{
  "n_experts": 32,
  "normalize_top_k": false,
  "routed_scale": 1.41,
  "balance_loss": 0.000778,
  "vocab_size": 16384,
  "norm": "rmsnorm",
  "tie_word_embeddings": "early",
  "beta1": 0.95
}
Below are experts of layer 8 (counted from 0) of a mixture-of-experts language model. Rows are named router (the router's row for the expert), up (a neuron's input weights, with its number), down (a neuron's output weights, with its number) and show model dimensions 320-479. Each number is 200 + 30 x the weight over its row's rms, rounded and kept within 0 to 999.
Before each expert's rows: "mostly gets" lists some tokens that are sent to it at least half of the time; "comes before" lists some tokens at least twice as common just after its tokens as in all text. This comes from a sample of Wikipedia text that the model never trained on. Tokens count by the router's weight.

# expert 20
mostly gets: " Title", " Votes", " Apps", " Candidate", " Phylum", " Name"
comes before: "-", "|", "\n", " |", "=", ":"
router,216,249,168,177,209,218,223,235,229,208,178,216,208,224,201,170,199,182,219,181,182,244,250,152,171,197,192,176,162,234,162,186,206,199,222,163,201,178,141,197,179,214,161,199,202,187,234,221,177,188,207,197,159,143,244,207,189,197,191,184,188,222,190,154,174,186,153,199,199,247,239,221,177,231,188,168,186,203,216,184,186,216,226,161,186,205,238,178,228,207,203,199,203,164,177,172,124,223,196,206,186,165,187,244,194,257,262,180,225,193,247,215,204,189,198,200,198,220,181,257,206,193,268,253,204,232,233,143,187,175,209,193,215,188,177,194,223,200,241,269,193,202,238,149,193,270,195,148,167,193,174,254,203,189,158,211,186,167,188,269
up0,240,197,176,186,217,165,229,167,184,206,182,194,193,216,171,216,211,273,177,233,189,225,206,181,179,243,181,235,181,198,195,174,194,198,219,278,229,192,206,246,172,214,150,206,226,220,176,210,150,191,218,171,224,249,228,242,204,235,182,219,182,215,193,172,169,166,218,188,267,207,230,192,175,242,213,183,184,162,188,191,212,253,231,207,269,169,166,212,192,225,117,247,220,209,156,207,194,245,147,211,204,162,175,137,201,217,234,242,209,194,180,223,221,209,190,212,187,136,160,240,151,233,178,205,223,194,212,191,207,218,163,186,195,262,184,224,185,288,210,225,177,225,191,199,189,234,197,181,218,196,164,211,164,197,160,185,220,185,250,248
down0,231,221,225,178,210,178,193,179,222,199,239,228,205,180,222,244,257,183,149,242,188,241,229,180,215,137,144,211,192,161,219,188,180,197,197,199,176,203,196,168,182,238,206,200,256,218,196,158,174,215,219,172,174,205,215,134,218,230,213,217,198,198,161,169,193,199,161,179,207,176,173,144,180,175,219,199,211,170,240,221,151,222,174,221,264,155,222,162,263,176,231,200,159,177,208,203,180,166,192,191,238,194,190,218,223,227,217,168,247,198,204,139,184,199,201,233,184,227,227,185,186,163,240,169,131,155,207,205,205,175,135,150,256,142,165,222,210,218,145,174,238,222,189,260,187,184,212,178,169,208,249,219,174,221,225,196,215,188,229,173
up1,257,192,154,246,177,186,249,188,207,198,206,185,215,205,190,215,218,196,193,251,177,189,202,230,192,166,164,185,230,200,201,217,210,225,171,227,203,232,222,177,194,164,194,233,156,234,235,144,214,210,248,195,140,186,186,227,163,160,193,209,202,171,224,250,154,266,177,161,214,221,185,179,243,178,216,216,177,228,170,171,279,232,180,185,283,233,165,224,185,203,203,219,252,223,192,202,127,184,212,218,191,153,182,155,200,177,202,247,204,197,143,234,138,235,211,230,207,204,185,162,165,252,228,242,213,194,229,165,203,225,225,215,206,222,143,240,186,165,181,205,186,123,196,209,198,220,224,237,150,213,211,219,156,216,239,197,238,194,205,168
down1,218,163,171,208,165,230,183,210,158,251,204,188,158,212,257,152,182,149,193,230,204,199,203,231,257,189,164,235,233,202,182,209,227,271,254,167,215,215,138,221,175,221,189,189,193,229,167,218,234,210,203,207,178,182,213,210,219,253,206,265,226,202,208,188,211,184,186,250,231,249,178,196,202,190,196,190,227,247,229,182,215,228,152,234,148,232,227,160,164,181,192,213,261,180,223,220,210,172,203,208,213,196,189,210,177,178,172,148,215,159,237,213,223,172,199,155,171,234,192,227,164,213,201,209,172,203,191,227,204,229,238,213,162,151,181,175,205,203,190,195,163,238,217,206,313,250,182,196,218,207,220,222,180,191,245,252,174,230,183,217
up2,219,247,198,200,170,195,236,212,226,176,183,187,215,221,201,181,189,187,203,203,189,170,271,184,250,210,241,182,254,222,196,203,188,212,169,272,151,200,215,180,219,194,176,192,163,164,184,156,155,233,239,208,176,185,151,165,207,222,183,181,193,203,210,195,175,162,162,145,217,200,161,224,211,232,217,234,209,155,189,175,227,215,206,181,183,187,257,216,234,199,174,194,240,169,181,243,193,185,160,203,155,180,156,220,261,232,298,251,193,146,183,194,185,195,184,220,219,173,187,195,201,174,218,190,280,247,191,190,186,173,153,294,213,219,257,226,188,177,203,156,208,148,230,187,201,173,232,224,227,231,182,222,191,222,286,165,290,202,232,195
down2,207,210,172,162,176,212,175,189,182,168,178,200,216,201,219,221,173,167,233,155,179,171,211,174,168,192,195,186,220,175,187,151,218,224,226,175,174,213,197,206,211,188,196,205,245,204,221,272,159,244,264,216,242,141,223,213,190,222,190,214,198,203,261,221,270,205,160,201,185,157,201,218,164,221,170,142,178,258,186,224,182,234,222,229,232,266,182,205,227,195,196,221,187,189,192,187,173,188,181,163,217,149,197,214,143,187,156,186,257,178,216,247,206,227,249,207,234,242,248,191,238,181,170,220,241,222,208,244,211,214,169,145,255,202,200,201,181,242,205,240,179,234,231,224,170,135,211,241,203,196,194,207,177,194,185,183,253,215,170,233
up3,232,234,136,186,236,166,162,196,219,168,253,196,209,180,177,207,206,239,191,200,204,209,213,169,182,161,162,187,235,196,189,146,204,244,205,224,142,285,180,182,237,240,181,200,165,243,195,193,267,169,177,179,224,164,204,159,233,211,206,167,238,157,160,182,112,160,258,217,232,206,157,214,208,196,124,227,198,209,187,129,284,175,190,231,228,188,201,226,183,218,198,247,203,244,240,212,146,211,211,188,235,174,221,181,256,234,210,207,231,256,193,236,165,228,189,181,202,199,196,214,213,201,208,186,146,180,221,175,206,217,203,182,159,184,196,203,148,151,194,230,165,166,248,196,222,220,204,144,208,236,254,160,225,143,186,267,202,222,145,176
down3,135,244,167,134,173,189,209,232,207,192,212,209,231,185,144,165,168,220,172,157,186,126,188,145,230,206,176,217,186,170,210,202,204,191,250,143,168,203,220,246,152,191,223,199,173,183,174,230,155,248,241,195,158,213,169,201,173,148,226,215,210,223,216,205,193,191,125,226,214,215,185,161,201,190,250,153,143,272,247,189,227,245,197,201,213,199,195,223,185,207,217,222,201,236,166,192,254,207,217,182,172,172,222,207,196,174,197,165,189,228,159,208,235,193,235,230,219,176,160,157,236,142,213,186,202,203,183,200,201,223,211,242,158,177,200,190,197,229,250,203,233,186,204,209,227,187,204,164,188,196,225,156,223,164,235,170,252,218,236,165
up4,210,194,217,246,219,119,203,212,177,203,192,169,217,224,212,227,207,213,187,218,219,176,220,207,209,160,173,229,174,220,208,214,200,222,223,214,226,225,182,183,211,165,178,208,168,244,236,213,176,226,181,177,251,205,229,217,185,203,208,183,165,228,208,168,186,221,198,175,183,181,249,151,166,255,225,190,121,191,211,237,167,197,158,157,146,235,235,231,156,207,202,164,156,211,142,237,144,230,146,186,172,160,266,210,204,198,246,219,214,231,207,229,273,269,203,269,190,184,165,241,219,188,215,203,243,178,237,244,198,216,162,210,162,242,216,187,202,212,208,204,245,149,211,169,184,215,184,181,195,164,177,214,183,216,255,183,249,183,200,215
down4,212,228,246,186,163,250,236,196,209,246,153,152,199,232,224,186,190,210,193,195,213,186,221,205,161,187,235,225,175,212,181,163,205,190,218,225,236,200,194,190,207,145,189,179,223,177,249,233,193,224,153,161,258,183,191,177,223,208,264,205,232,194,186,193,237,211,248,187,214,252,171,205,209,229,253,218,194,213,256,189,197,177,199,225,202,157,234,167,222,183,227,181,176,253,233,230,236,202,236,221,185,199,209,168,253,151,172,208,212,188,200,227,215,270,124,130,233,259,124,190,191,220,225,182,180,185,214,275,258,193,203,151,188,249,254,237,221,167,220,192,177,225,184,146,172,243,167,155,166,220,188,196,194,168,238,185,210,183,174,196
up5,225,237,146,164,250,220,210,187,231,222,200,211,211,234,240,139,192,171,222,212,201,155,195,171,205,261,205,235,190,211,193,216,192,224,202,222,199,165,216,248,188,199,174,222,188,181,198,190,162,250,201,207,182,232,177,205,196,195,187,243,132,224,223,149,265,182,199,241,212,146,250,193,253,289,179,207,222,191,246,179,202,198,246,202,215,168,253,210,213,234,234,209,230,188,200,263,237,176,181,191,203,190,208,170,222,203,225,213,257,275,189,229,174,173,194,224,158,179,211,221,156,213,153,164,210,194,185,136,217,229,226,205,228,202,241,223,200,201,227,192,202,213,176,251,239,183,202,204,230,235,239,177,156,154,205,134,207,170,213,216
down5,209,159,226,206,220,214,134,285,184,214,201,190,208,251,208,203,185,205,184,176,249,212,230,221,122,199,227,216,232,164,207,157,226,209,213,226,228,256,233,182,183,194,250,252,230,210,232,227,172,165,208,222,178,235,210,242,204,222,203,195,206,206,197,163,177,209,219,196,152,193,184,222,169,165,233,224,219,206,168,215,195,169,237,232,211,258,189,162,174,213,230,183,193,181,202,181,231,241,186,129,212,214,171,214,214,159,199,217,242,174,226,178,160,233,184,170,198,217,234,268,236,265,195,244,153,175,167,208,226,178,197,192,211,200,210,238,192,154,215,190,219,174,192,183,229,154,190,170,211,191,152,193,182,227,259,217,152,184,208,172

# expert 6
mostly gets: " Loss", " census", " households", " (°", " Pts", " Doubles"
comes before: "\n", "–", " 0", "==", "%", " ."
router,165,195,171,179,203,255,279,185,222,201,190,172,226,212,188,229,208,148,208,154,191,237,231,189,216,171,211,209,188,234,133,217,227,186,257,191,151,205,184,210,182,176,173,171,168,190,221,219,200,163,190,231,198,194,245,180,225,177,219,188,251,196,181,156,200,234,199,150,199,207,235,195,216,176,188,225,217,192,188,140,229,198,225,166,201,208,218,193,208,202,239,194,165,194,157,198,189,205,171,160,202,251,192,211,218,168,166,198,243,199,240,204,204,169,198,262,185,219,244,249,176,178,218,205,199,231,237,189,202,196,274,231,218,200,182,182,191,226,196,229,191,229,193,172,200,299,170,149,169,192,214,176,180,184,152,271,236,244,128,281
up0,193,221,183,214,195,148,246,177,206,213,186,169,176,219,199,186,184,230,176,229,216,223,219,162,179,225,174,230,168,204,174,192,182,174,235,233,219,240,235,216,166,231,175,225,234,241,176,184,185,173,246,197,221,257,234,216,197,295,193,193,185,181,208,198,172,142,197,223,248,220,216,197,183,247,227,194,188,173,166,179,170,222,224,252,257,202,241,185,163,190,180,235,253,221,202,183,201,223,138,184,195,170,186,169,178,201,224,204,196,188,174,239,219,229,207,216,170,163,191,221,185,251,133,236,193,211,194,209,202,231,162,194,217,261,206,179,163,286,244,209,186,241,192,196,203,259,212,227,229,164,154,188,188,150,184,206,241,207,223,221
down0,247,239,240,189,193,161,168,211,233,185,195,222,158,228,250,182,243,157,170,192,189,184,205,168,210,225,182,233,210,220,195,150,148,240,200,164,215,245,228,162,225,267,191,212,196,247,190,167,209,171,226,176,176,196,214,138,158,225,218,232,153,187,188,239,190,169,197,168,208,150,180,168,190,192,172,241,236,161,186,177,169,161,206,171,174,192,181,169,190,184,207,190,152,196,234,211,148,192,168,238,178,195,233,134,185,198,151,173,166,186,237,184,223,205,189,254,215,213,158,223,176,211,230,159,177,208,197,235,194,206,160,184,246,203,186,189,188,194,133,137,184,214,227,231,217,173,240,249,255,179,206,228,198,209,253,189,219,181,206,202
up1,253,200,150,232,211,162,198,228,199,183,225,166,188,241,230,234,193,194,183,229,139,226,183,182,197,175,162,174,220,238,216,229,237,188,210,248,224,191,230,213,203,148,164,278,182,233,206,164,213,213,247,188,164,183,189,194,215,185,229,224,181,194,258,267,160,252,199,154,181,223,186,190,237,174,234,208,122,180,214,176,222,189,212,209,297,232,202,234,153,200,191,263,187,246,181,157,128,198,210,192,223,155,182,138,212,189,234,238,182,191,162,262,173,235,214,221,210,177,202,162,226,249,179,164,206,206,227,180,221,201,249,166,203,243,205,265,189,238,177,205,195,180,231,215,187,209,223,241,173,246,197,231,150,219,185,153,218,195,230,159
down1,194,204,252,215,174,175,189,174,208,232,224,206,221,166,261,178,202,197,212,234,226,193,235,228,182,156,186,173,259,163,178,171,217,190,183,201,226,192,209,228,197,235,200,213,261,205,160,170,183,195,171,251,183,246,135,186,215,234,178,231,164,225,165,175,209,185,172,207,166,188,159,211,203,183,191,158,253,257,244,182,148,205,187,192,228,219,216,192,232,225,189,213,175,190,234,196,228,145,175,238,181,195,177,198,217,196,196,219,127,232,235,208,199,184,168,173,207,238,192,201,151,213,182,145,176,247,220,105,239,179,147,160,207,186,247,167,201,237,205,258,218,188,199,220,194,257,261,200,235,232,192,223,194,196,217,239,194,169,153,206
up2,210,212,188,212,196,194,254,203,221,215,181,176,243,221,204,214,200,211,211,182,186,180,279,204,229,225,217,187,246,216,220,198,196,224,239,237,157,231,233,205,198,172,185,203,171,156,187,161,172,244,224,232,185,188,192,170,148,235,183,140,201,209,194,183,230,190,168,143,220,220,173,213,250,202,211,223,179,151,240,191,245,224,229,233,226,206,231,215,248,205,168,157,234,183,177,244,174,215,173,196,191,180,198,200,251,242,257,250,215,130,209,190,194,194,217,246,192,141,183,225,200,158,193,242,284,236,206,237,208,183,202,256,193,216,214,238,203,165,185,160,205,172,236,175,167,153,219,240,223,185,200,200,164,165,272,155,256,204,224,205
down2,244,225,219,228,186,164,133,210,221,187,180,186,214,222,228,203,202,185,203,223,184,183,232,188,160,226,207,182,217,135,172,226,227,232,186,167,171,207,187,201,196,222,194,207,196,206,198,252,173,182,178,199,144,220,219,232,182,212,164,192,185,220,193,199,249,164,249,178,165,182,141,222,139,196,200,224,229,180,211,208,250,230,207,221,168,134,217,178,203,193,226,235,183,186,207,181,220,243,218,140,159,188,199,216,181,200,174,250,251,183,212,186,172,267,202,196,196,171,227,216,213,171,184,202,227,217,182,207,222,245,188,205,196,181,206,139,204,196,193,184,210,209,198,180,209,160,200,227,240,212,194,186,157,222,184,226,197,181,185,203
up3,187,199,192,210,232,146,162,203,216,157,234,246,235,123,180,237,160,226,211,211,190,214,205,205,183,164,155,185,212,226,167,152,217,165,181,219,163,213,191,163,237,194,205,191,155,228,212,203,209,201,233,173,252,197,216,148,261,190,194,188,223,172,164,203,165,147,267,192,231,228,161,206,232,196,130,231,190,182,220,165,247,205,190,217,164,193,166,242,209,241,210,205,198,228,232,161,163,249,162,185,247,191,242,187,283,203,185,225,214,225,201,238,133,236,171,191,182,195,213,204,221,181,246,190,165,162,244,193,242,215,205,193,167,189,183,217,153,145,227,215,178,184,237,204,220,202,177,130,205,191,227,157,232,190,161,245,181,251,146,185
down3,166,211,189,220,175,161,207,152,199,180,196,229,163,180,253,190,185,182,154,253,146,194,140,173,224,226,218,195,230,140,200,179,174,211,171,171,185,189,166,125,154,170,226,229,237,182,189,204,174,239,233,205,175,144,195,237,193,160,197,267,198,146,177,218,203,175,198,290,212,198,231,210,156,207,237,188,195,243,170,180,187,224,177,199,199,218,182,220,195,222,157,210,238,216,161,181,167,180,166,178,240,131,181,160,233,216,235,159,235,235,241,187,227,207,270,174,178,174,206,178,182,203,181,156,197,178,199,167,209,214,197,191,196,168,186,206,228,211,207,212,198,170,183,198,198,181,189,154,211,199,202,185,179,132,201,185,206,240,205,117
up4,199,204,188,197,224,166,208,217,182,219,196,207,245,239,194,215,216,210,180,217,180,175,208,188,208,186,173,234,203,222,199,141,195,211,203,192,196,246,189,188,189,162,206,181,144,221,164,231,181,200,210,209,205,236,230,234,218,172,213,178,169,206,226,169,193,213,177,192,154,224,215,194,198,241,212,154,146,229,243,231,120,189,171,154,155,216,250,246,176,210,196,158,217,218,163,223,197,203,193,172,166,181,235,226,201,180,245,240,198,186,201,248,232,182,210,196,195,199,184,255,208,191,213,213,237,194,224,218,237,197,161,206,188,226,220,237,230,270,204,195,250,142,188,171,210,271,225,180,193,159,145,224,197,232,237,156,230,171,167,266
down4,207,177,160,203,231,221,218,189,200,192,156,168,192,185,196,185,168,175,148,221,192,189,189,180,231,214,157,263,194,181,191,229,234,274,199,160,258,204,153,205,211,175,224,203,237,179,262,258,171,214,181,195,224,166,180,197,169,180,191,273,186,215,202,164,203,159,231,200,210,244,220,187,221,232,215,187,195,155,235,197,224,232,190,209,205,150,261,184,241,194,217,190,148,232,217,230,220,171,242,195,165,204,138,163,244,183,188,213,206,172,151,200,213,228,181,155,260,196,151,193,218,195,165,235,196,180,204,272,187,208,221,146,214,198,194,176,248,240,226,225,230,147,188,212,244,154,217,162,184,163,166,171,212,196,172,231,240,193,188,198
up5,207,210,114,207,256,201,239,226,245,174,212,228,187,217,262,188,207,215,218,219,129,173,200,181,228,256,170,225,231,207,162,207,222,222,227,221,196,157,200,229,188,212,180,191,176,204,198,168,207,232,197,207,179,222,179,185,172,214,183,225,169,173,228,158,284,212,175,220,211,205,251,170,255,318,218,176,199,147,229,142,202,219,197,216,198,195,252,203,199,211,240,202,199,150,204,255,266,219,183,206,208,199,171,230,207,231,244,217,249,254,167,224,186,203,209,243,136,145,193,190,151,195,144,212,214,194,167,167,206,227,226,219,170,208,203,211,203,203,208,221,220,236,168,200,201,188,142,196,234,231,230,200,194,154,194,188,208,211,255,221
down5,214,194,208,225,244,231,193,244,231,206,196,246,202,247,206,171,194,240,184,170,186,216,243,190,208,235,225,189,203,156,176,184,226,189,164,218,194,171,258,183,210,201,172,218,159,172,142,229,193,163,167,234,222,259,231,181,173,181,176,173,172,183,197,210,179,205,233,226,238,233,180,213,130,188,207,150,193,201,174,198,146,185,208,129,176,240,208,168,228,176,182,189,225,229,209,127,180,200,177,224,217,223,139,216,161,209,184,160,224,186,185,145,231,215,190,163,203,207,169,206,209,168,186,229,201,211,202,171,157,185,177,277,200,195,135,158,188,209,200,181,199,178,169,204,171,162,205,288,175,218,179,147,177,204,184,266,141,196,198,183

# expert 9
mostly gets: "′", "″", "°", " lb", " Website", " ISBN"
comes before: ":", "°", "-", "′", "″", "N"
router,195,160,237,239,172,127,210,161,238,253,195,170,247,197,214,192,290,222,229,177,213,256,261,201,215,173,162,180,187,206,170,187,178,208,196,191,121,181,174,205,178,161,197,198,186,208,238,214,218,175,179,211,203,200,219,231,171,210,211,192,211,225,158,185,229,173,233,197,182,195,234,246,212,216,220,182,241,188,224,201,188,191,179,94,165,194,207,247,212,202,225,179,191,191,201,226,226,211,248,205,215,208,141,197,206,225,204,177,185,184,230,222,229,151,208,208,165,200,197,188,130,182,191,216,257,208,222,199,240,142,240,202,207,230,137,230,209,211,184,258,201,215,268,181,201,294,183,168,172,204,166,210,229,218,184,197,218,237,167,263
up0,200,208,143,165,195,149,276,158,198,222,229,198,184,200,211,193,198,230,188,228,178,218,210,180,169,232,161,242,144,186,174,204,192,187,272,231,225,177,233,227,150,235,170,203,207,207,232,220,170,170,201,204,220,255,230,219,176,245,176,210,199,195,177,202,139,208,230,187,294,188,239,223,175,262,212,145,185,178,169,143,213,205,226,241,223,180,221,193,133,187,196,193,259,244,164,202,168,199,168,162,190,168,148,149,162,188,207,215,213,232,178,227,208,209,188,230,171,183,159,252,176,231,171,191,222,182,208,191,172,203,155,194,220,263,210,172,197,276,202,258,178,269,198,193,177,223,177,176,215,236,169,216,159,169,185,191,225,197,247,213
down0,215,192,149,168,183,160,188,179,195,248,237,211,152,240,260,136,190,161,198,178,213,218,261,161,244,176,150,191,161,203,225,189,211,181,262,180,198,233,254,154,236,226,186,232,221,235,248,155,211,219,224,191,181,163,164,189,230,230,193,186,149,213,171,195,181,159,132,162,206,169,179,219,183,211,211,183,170,165,158,196,198,156,217,236,218,191,237,262,193,201,135,193,156,172,189,242,168,131,205,212,243,145,156,233,195,196,236,177,184,149,200,200,170,298,236,192,160,206,242,177,154,204,237,183,171,153,172,190,140,169,199,165,212,196,210,191,186,292,186,245,237,239,221,220,257,203,190,223,240,227,206,222,210,191,184,257,253,192,194,132
up1,257,235,165,216,178,163,195,243,197,202,202,178,171,193,155,216,209,218,192,243,136,217,195,214,176,196,197,191,206,240,186,205,232,192,202,215,211,170,206,219,241,160,197,288,164,239,251,171,201,219,209,175,184,206,228,186,216,190,225,230,214,145,246,260,172,274,192,174,183,228,168,213,264,206,222,206,165,192,231,156,200,237,178,194,248,261,184,227,144,221,199,212,166,206,219,160,185,213,213,201,237,169,180,161,201,201,229,216,198,184,157,234,161,191,201,263,173,165,224,159,200,225,246,197,186,186,203,225,200,180,225,170,194,262,133,235,165,234,189,209,204,164,196,200,169,219,192,222,181,224,216,221,181,203,228,221,252,164,220,186
down1,246,200,261,210,243,144,169,200,193,187,172,178,209,252,195,166,267,172,184,219,206,165,169,205,195,182,196,194,202,189,213,217,166,165,211,209,180,197,183,173,237,251,223,194,187,221,200,234,143,200,207,175,199,217,204,174,200,218,156,193,184,173,165,221,213,235,215,236,203,161,181,251,99,183,193,182,215,121,175,235,195,254,174,176,183,189,194,182,217,200,204,216,151,203,249,207,267,149,180,236,201,191,216,259,216,181,166,192,234,239,208,226,220,217,172,176,198,219,199,262,189,167,240,193,230,189,205,144,168,197,218,195,231,198,237,216,178,213,246,190,157,190,197,244,175,268,216,176,190,160,222,201,103,143,162,208,217,172,176,173
up2,250,224,219,209,214,180,255,229,218,177,146,235,241,204,214,211,194,184,199,157,181,195,196,223,211,227,232,230,228,252,212,208,223,227,257,249,206,225,222,204,195,144,187,200,165,153,189,126,194,263,199,220,190,171,191,193,136,204,190,172,177,194,180,183,207,186,157,131,234,218,197,208,233,226,202,180,165,152,203,184,206,261,210,180,187,179,192,250,220,195,202,147,198,203,167,262,142,199,135,205,205,188,183,210,219,239,253,242,223,129,201,233,163,180,160,212,216,162,216,181,175,188,213,223,273,273,213,190,177,176,205,239,173,231,231,235,172,165,140,191,210,173,238,224,202,155,206,231,194,207,178,233,164,236,289,147,227,203,199,216
down2,236,189,195,187,190,156,225,152,175,201,179,155,193,170,247,217,226,247,197,220,211,174,208,191,210,207,196,219,206,200,191,181,196,151,206,140,211,232,184,210,264,229,220,179,184,158,177,221,193,214,220,179,140,173,196,243,177,254,229,237,209,176,257,167,211,247,198,228,233,238,221,235,238,167,133,187,169,131,274,217,195,134,211,221,235,197,199,189,205,199,269,186,196,238,180,174,178,214,192,233,236,234,238,163,134,159,204,203,231,248,190,126,211,184,132,170,197,186,198,209,138,207,211,219,173,215,204,179,203,206,176,161,174,183,186,198,191,149,168,226,206,183,184,165,216,217,186,218,211,183,218,204,182,222,198,191,222,200,201,193
up3,165,219,180,215,241,188,161,198,199,157,246,184,226,155,215,208,196,235,214,237,199,233,180,181,188,154,164,166,220,192,166,158,190,194,183,225,147,205,204,169,202,196,202,181,160,230,234,172,191,199,201,170,257,143,220,156,255,209,210,186,215,161,164,195,149,145,279,209,206,228,171,212,223,218,122,228,202,207,156,142,257,209,201,239,211,207,164,187,204,244,205,239,209,247,226,190,193,242,222,164,236,212,234,187,254,223,210,213,233,221,169,254,169,227,197,189,181,195,216,179,247,195,195,188,139,188,218,192,255,211,196,177,201,216,201,243,162,135,205,176,119,163,212,195,229,220,181,137,200,179,256,178,216,157,186,234,179,194,155,161
down3,157,233,247,201,197,166,208,217,172,196,166,226,163,158,178,196,211,202,179,209,215,189,214,214,173,190,239,176,181,208,201,196,168,183,199,214,201,171,185,149,217,155,188,182,193,182,187,240,191,232,267,170,162,181,156,223,175,121,246,241,199,210,232,215,140,226,175,260,232,142,187,170,223,196,212,211,202,167,184,144,242,199,226,169,155,206,172,246,196,142,215,232,226,229,225,153,225,226,173,235,180,148,169,183,193,226,181,162,214,259,188,198,245,219,258,196,219,221,220,163,156,165,282,163,209,194,210,205,162,233,233,254,218,196,192,190,220,230,221,175,225,146,196,246,253,96,238,168,194,173,166,237,172,183,194,151,194,191,226,135
up4,201,204,230,198,248,154,188,209,187,182,184,214,234,213,201,190,176,210,212,233,232,195,183,196,244,149,174,225,191,224,187,149,201,211,194,155,216,228,161,199,155,178,186,177,151,220,183,239,164,226,174,183,246,228,218,206,178,174,247,204,129,213,212,172,220,228,189,187,163,224,202,174,168,234,219,187,149,207,251,217,153,228,199,170,147,228,244,231,176,223,205,166,188,241,129,190,150,229,203,205,182,185,278,201,197,167,281,218,209,191,186,253,258,199,181,219,189,168,149,224,237,192,203,193,238,211,213,187,173,200,169,225,191,224,178,214,211,248,216,218,245,160,162,145,214,242,215,213,225,169,139,236,181,225,211,158,195,225,193,200
down4,176,196,190,169,160,238,271,243,235,167,196,210,183,180,227,205,187,260,200,211,198,190,146,187,222,258,196,234,251,212,168,210,209,189,189,145,260,295,185,251,199,188,203,202,170,226,238,262,191,155,239,172,189,175,247,165,218,188,185,240,244,218,223,168,216,218,189,227,253,184,207,187,196,229,266,185,160,199,223,215,236,189,202,174,224,162,249,237,122,235,199,158,194,243,197,229,229,108,199,191,151,153,216,184,200,184,207,187,183,158,134,170,230,170,238,161,284,219,161,215,205,227,176,181,200,194,229,189,195,217,211,216,188,275,266,235,224,182,222,174,211,176,228,168,188,225,154,145,201,195,234,203,178,193,237,188,255,212,181,220
up5,237,228,148,180,233,216,227,187,229,208,205,203,214,218,252,194,174,202,231,213,209,154,170,185,221,225,180,241,217,193,214,168,223,210,202,223,184,139,187,231,211,218,198,213,187,175,180,154,148,280,190,211,200,245,175,203,186,182,194,195,158,204,234,181,281,172,182,254,215,200,287,182,250,297,235,187,179,151,231,198,202,219,218,182,229,207,221,201,161,233,213,241,198,142,208,239,272,245,212,166,214,225,192,199,211,225,227,213,244,244,206,181,177,189,192,228,168,198,197,193,142,203,184,208,174,144,168,177,222,223,261,206,242,233,205,226,168,197,209,232,188,210,185,196,213,175,163,168,195,191,246,206,201,146,187,207,231,157,235,186
down5,222,209,190,195,147,182,197,225,210,211,197,225,206,207,184,185,207,291,194,196,178,227,149,184,169,224,176,138,117,169,234,168,210,203,180,218,178,201,203,181,289,248,225,238,190,230,159,211,183,174,203,138,122,91,196,188,200,197,206,173,246,196,218,240,214,163,187,232,182,231,160,192,195,191,167,244,212,211,204,210,217,176,189,163,190,273,182,230,155,187,224,177,182,185,233,165,189,209,167,192,209,197,227,171,180,211,126,239,237,230,231,158,214,193,194,178,182,217,224,213,228,202,213,204,189,167,207,225,234,234,217,130,216,205,204,184,228,157,202,169,203,186,167,144,246,134,183,180,202,218,174,169,204,179,228,190,220,169,187,207